Weights of a small mixture-of-experts language model, trained from scratch on English Wikipedia.
Size: 13 layers, width 256.
Experts: 32 experts in each of 11 layers, 160 SwiGLU neurons an expert, 2 picks a token.
Training: a variant of Adam for the experts, 263M tokens, 4007 steps.
Below are experts of layer 6 (counted from 0) of a mixture-of-experts language model. Rows are named gate (a neuron's input weights, with its number), up (a neuron's input weights, with its number), down (a neuron's output weights, with its number) and show model dimensions 0-255. Each number is 500 + 25 x the weight over its row's rms, rounded and kept within 0 to 999. Numbers have three digits each.
Before each expert's rows: a language model's description of what the expert responds to. This comes from a sample of Wikipedia text that the model never trained on.

# expert 0
It responds to: Later digits inside multi-digit numbers, in tables, page ranges, times and coordinates, such as 67'2', 49'6', 7:'4'1.
gate9:454488532487469533539564518513521527530462505525480520455503477505465536472460499470520511519478523480493489471481498505527458512542515479522491488533511512510446472507468508471480535554480522503479508455472525537483529466509496493498511482526512493493525507506496488486514528494540452495472477511514540501485542533462497474542542485520523502490509544463558466519516464502509467465503498506484502525534531529485479507477537489456484510484504504534512530504453508529482505480536459538528502507500494474496508534467495505507474464491495457490522494455489458542471507535488481479516535467484512512484532551484501496486488517469453503537514475475463523482527544490501513498525485509475458481494478484536526529480490510512505506481474503470512495490507473504471435503513478
up9:499470514465489502506492491500466484457511471470523549491477484532468537526506490484525519512464494453473494525496490535519493460515491490484478523459467480463513493527530507512452487462470535446488488517520528491504511479542518491460493522489522509478471478507472523483511473483508538466527526463542532508483534559465482536517471509493556502461464515468457458502522533450464496492495521489483497480504510522517536515477541491464473494519532480513509510540524510503503531534510500491479470523511529470450517539500516483536488474554498553461484476547502470512461539466477492486492525527496488516503483468493486506530527485523507499529536509540519502510544473468466494497488529505475456518482489464505513507490546486478483510484485537511511494512517475522508523529492524
down9:538491497547490443509491489482579540474539492489489532474487503499505457501516507487521524499491508519484523507464481499505482499524526502518518490485483511506504525517480547468493482487471475513485514526489499465491526495550488515483509447525553490526461544490486542495538537521515499480512544501489506558534528507479532511507474495509494482459498485550532501518532474489498525540526480494484490486498495519509555526459544489474490466497528441476524516487500506485533493456528504460511525506484478449538554492478477480484489471508513513495508526510520519482525471483466524486542504531492504527542505509502510465532505436519519476501505481520465495484462513521493477468504470502478454523519528485450474505464510519458498497513507514484509542458493501458479499489451517

# expert 25
It responds to: Digits of years and the spaces before them in dates, especially birth–death ranges, e.g. 19-1-0, "July 27, 1999", born.
gate9:534478531481551558464531505509474483544514464483538512451456511460530470476520538466492487502517462479504549487533504485489520480484498551506491524496510495473508492499546438503493466497505512507515493534551497532441508507456513504528511521484514501478484504529525535491463509527516478498508450497512508469455475498474492515475516489522469504472482469497517459480500482537475451510548526522556479548484485489490509466505542510519479467475494508489503453511545508508469527512530507508523501499496508528504491538515481487519460470487515506541493450498473496489518470501483476536527466495471503520481501508480521483492521474480470507456496486486488510468511493526481491447557478543508515507507513508489481528526503508527454503489504507487493476510487551491457458468473493
up9:523504500483496527471510448465494473544455498490549486522487520483456505494498478501486527465513512509485535501503512492511486477504476485491524474509522521484460550485504468511477549558468473530537485511512527502520484526452525524513503504513481493464492477503491498477474460476504514487522481479463487479507465455514535454467503448514545550523493517522564505523463481523492491496510499522517499507516524525466474496453524496489456514483494482523544534536520490479483455472533521502523529516484499506538485497530499505494502500461543477502478494465485515475452499471516528447498471490520498489513492469456530470510482543516499461538492493522514527487482524532495493519529526460546507509492473540506491554478508445489525523517519493465476491473475479512472483517488545
down9:478514490512493526458506515492463518501499451497504467466477475529516532538455490503464506497495446503517522507504501478507497521527465550515455530532469486481469490526473466470516450534490498515515495527459467479482510478496492494518475480481472526502506511481453514514476503481485470516471521497487504491497492490521493511474510477468488515459533517504484474504498496467496527513528509452543497473504539554478454503512520508483494521480531532515466507518481534490489531497467528439517568492525464550488492516508540502458466520518522470454518485504511538564491547512486464485529504502490468552496509484480468478521482527530501506527474451517554497483495488504479523496544509486520505476480460536530487520502470503516487482509481465525527552472486522508492532493463496

# expert 8
It responds to: Sentence-final periods, period-newlines, table row-ending pipes, section heading closers, and clause openers such as that, which, when.
gate0:482525500489486490483513469486517505515464522481450538531469474481521490499535486523537487514505514503474481476528478518512488508482510457480483470490547496528505501508491489502470535487532504479518513480518586523513506481487497529468528515479492501506482484505502520491510505514474542525510498461487522484461522486453478552492520496541493535481502521514467506491523479513477535503484521523501487481498487523516509517539541460526483507522514502475487556475485479476529446524490510496506470523491513509531519551469502530486496479548528559523525484493535487493502457479486515465456512454505513479486468468466512510472497481500469529504517495484472525520552549552462514474551489517505499531465463550469524530524536480497524492455474524510481561487480485511458490535478501
up0:476466483515462528473491509469516508489449469488475488538501484478522526512488477512477471502494500445474529540548517518491495536525529518435458508535451537537495514507483513497514559499492477527494488527476484456491512492517484469480495490502507548462496499496528522477513484517505495463503511507475466520495554543527503493512485504480543514496528526500512478479534510506540501490512490478480506504541469523481509500521519484490522479473520475458495470477499528505533505545525475483464562480539509518519529504494533491519493458480541520480531531470497528486461483481527470467540546482463515499476506531461498530538474545444508528484495500480455477485473481507482475491555490517517508493546464543503521548489506485504476466506509528506518529497482489530507494498494525
down0:486506499542464524505498486512497522497452504503515513499462460560513522462498519520493492505503624461475538485516501518496540517472468488482519482501473498523446493478480498491511506492519517530513467512547485506511453517478507470466519517519448486433512484516556514488503494539532470511491503484479479471515471536480509526469502497552483495500490499452502499480504515547513495512448477460509481533507475514495489476477512486502473502463518532493498497520547511499465521467509501483502491501512499510489494494513564487509502479478507493521516543482493482473507491467527504501496510483478525497471466538482493561466503521543524525478499480524494455464489556498529479505512469555475497485476519505519485466486481503475472501471536518482461533502503527529514491501510528

# expert 16
It responds to: Quantifiers, auxiliaries and common verbs or adverbs in running prose, e.g. most, many, well, were, not, plus -ed endings.
gate0:532516472518510521464479475466501471532508470517469503502545464482484436512505481509472502538481471502456491474522506493463505468538509508505521478501497496509459473471458499487501546490494491491499533532502481501469496482499510479494547479508528513454500515492502485509504494474498510455479507496491543492455466493495520477507505462509499514484489489476549543507516512502508500477487490540488540477517465491530478487519463548512491557502528486463487503526509504534529487475464537458475497499513517532531486549507478500490545487504557526505511543504467490471464496452489535518502480533510528452500506514495511493480515450486536525508495463558472533481486500456521534480538518518523522497524498528467519483442471483523526479487541498471461536546514516534503472504546490
up0:529515513455512496518494534516512496496481466522517540494515481476488514506530496525485523450502505450469530499503475530519536448434488482476461501481482547557450530515530554490437486516496494480481473476522507520524528488468519533488509466501493504513504478479546481532477494521549515526546491518511505509521521537535492516551499494548476506506527515508479466527513474516480506500462517532468465479530506487435499513493507479540538469498484490511484493501471533527539537493467513534489480466502517494535522515477456532484510499506467456467508506513506496457484472535522521504516528491529507458500529530496547472484467493547493509505472520457495503507516489562518514497478489471495506507502485533522477527496516520485447506502531491503542525480492488506520492500499507
down0:496533519507509525478460536474483512523459479469485483487542553491517456498505512478497519543509510472472510491502518519501516500536456508507479488499461496501524503451488465519492494515500458540501493514515486445544535531482478491487488515508516492520519539485462505560497497485502547481508528503492553495476527479476536523480465511523488492564505476497484507451489541503578535516450477505507505500516480454499499493497504503522493538488474440479525508470510469519520519531452497498529491490535484484506512485502482480510450523528445472536506489530501493563467537536479482510499492484514507521516496484536480518461499461506520496485504513555520509466502525501524493490495518458565496491525513453486533525488502488480522487475532509504473493518491539476473491516505488

# expert 11
It responds to: Prepositions, mainly of and in, also for, on, by, from, at, after a noun or verb and before an article, as in widow of, searching for.
gate0:450486501430507517506496505511541500462491481502471526511484508545481515501490505482501463496485528497490499506486511484511449508489510515497520538492518433513529494454532460470547470477496484477468452520482498483511532513528562534470516484505509544551535552539503522486494465512487485499509545488536504500520522487524473505474548519494492489472451471477519508496523534489485494488482527515545497524503492495482533488471488533470513527506538476475486546511478459522471498447497548479507531480472515474489497500493518483519470512483474526501499495515465484528521475473474511468555541514535476473509494488470459476551518483529523521528535505509527517463488514514477515508507467505487520510473501534511485546488480489557472503514518499484555509463521469520481502491510505
up0:526483469480486506510489452518492534451534486498486509492499507524538476518529500455527477553513506472520532479525497496536500491522513475511498494475501451506490511469520521485468541480488510509476526469527525506496464510478495494505478505571489477497477478457509493497518502501508492453444493533482497459504496481492514501476530475510516523520515539515529516544522540521539465522524536454502525490478513521509513530496478503510509502473496468554537487519493474521466469498523516504543465468502508573484512528530536529551544518516496521494485503528512507509487491507474512491502529519531502504471518487545576468524538493513531515520546530490443512493460503509513528541479516504496484522460473508483506449539467512482512465523533501547519509494493479522470497510496468
down0:528550526503511546437462522486523542484522508522504474472447528500521525511510506511528501500478472548499465501482505542553506491507471447498496523481534500476461470485532494496477520464468501512510495481504495475496516480516516466515501507523477495455519473488427512488518470457463473517528489504505525492514511510485541488498491571546459502503480508523516487478513504522508496500492497476518498518504526500447478527496532533536518488484495505492461477484503512464511467517466492491502479467476494513502551479523509484483470511470465460464520508496551492542504569512504512492466491473556493524436495490514502520517511522511490500477494531512485510475527569525474514486493520488504543495510531459467505491487488492482484489519542526475488492458532528477455490479486514

# expert 15
It responds to: Main verb right after a subject, mostly was, is, had, has, plus past verbs like moved, began, released, won.
gate1:525527518461505512490517534472481482509464524524534511534517500521504481493509548505499446518501506515505481471524494512467469501477520481555512533483490495509491480478500520488540511472475500481495509533482492473551485487462487504494528480484520505516548522539524473528525491509553497471522479504540518479540509531487480513456524512532488466510429519562519484524563519476482487504501458449480533537502515518478473490508484475496491497485506548512475509500461519503485499501498496502484560467500505477529461531527499522515463526542501466514499515530505492477502487478528487517484502492472456467500507539486492541472491504520550497515548503492454501493501506440449529488509495514489482537528516505485464503499546479503531514543537474474545472532479479454502509523517508
up1:504526532468537518515524505513516510485517460491533496472497486488476481468517486526488567494516523490498485492525544495503525510534494504485510464532506473441533526520451508515469525507509451538489549482501511492527532499502522503529466507491492512519495490458448549489524529520479524474466487458518520490506526460485526466529505497500538560469522495524519529535526482492493487485533546481522486532538504519552482523531495516501525507523513474450491523493516518494497508489513500462450545538506517483459488501480510532459498494515519536512522472493481485493521471479490539488456529503477508483485492453490488468545475491487475464488467465482472490470491498492524539517500513529504554504485450469534476481546477490521479487553518512513494494465524488498547484502495535
down1:480461531502475479508489486516472508493529482481519524526486511557541504515460545507445532516467476474529506506480481536548483543547502466502487518480497531509471467468523498490513562505531501501475481548514538478525490497463549466501504518501501504523502488472502574500522453455528494521506458495485520483486513529439486554498495527505475436501518509557477512496534481540517481476533514459514530505472502481490473475494489487527502501474557525499480465492529524442508476531489503499471499489518508499502494481489472514488473508551476432480492485496523522486490479494504498490511494518518504543509524463489490506539483482474521481510472516481519515485502503498476507499510513465464537460530506485472530511468522510492448480522513488501493510520481508506472503479465531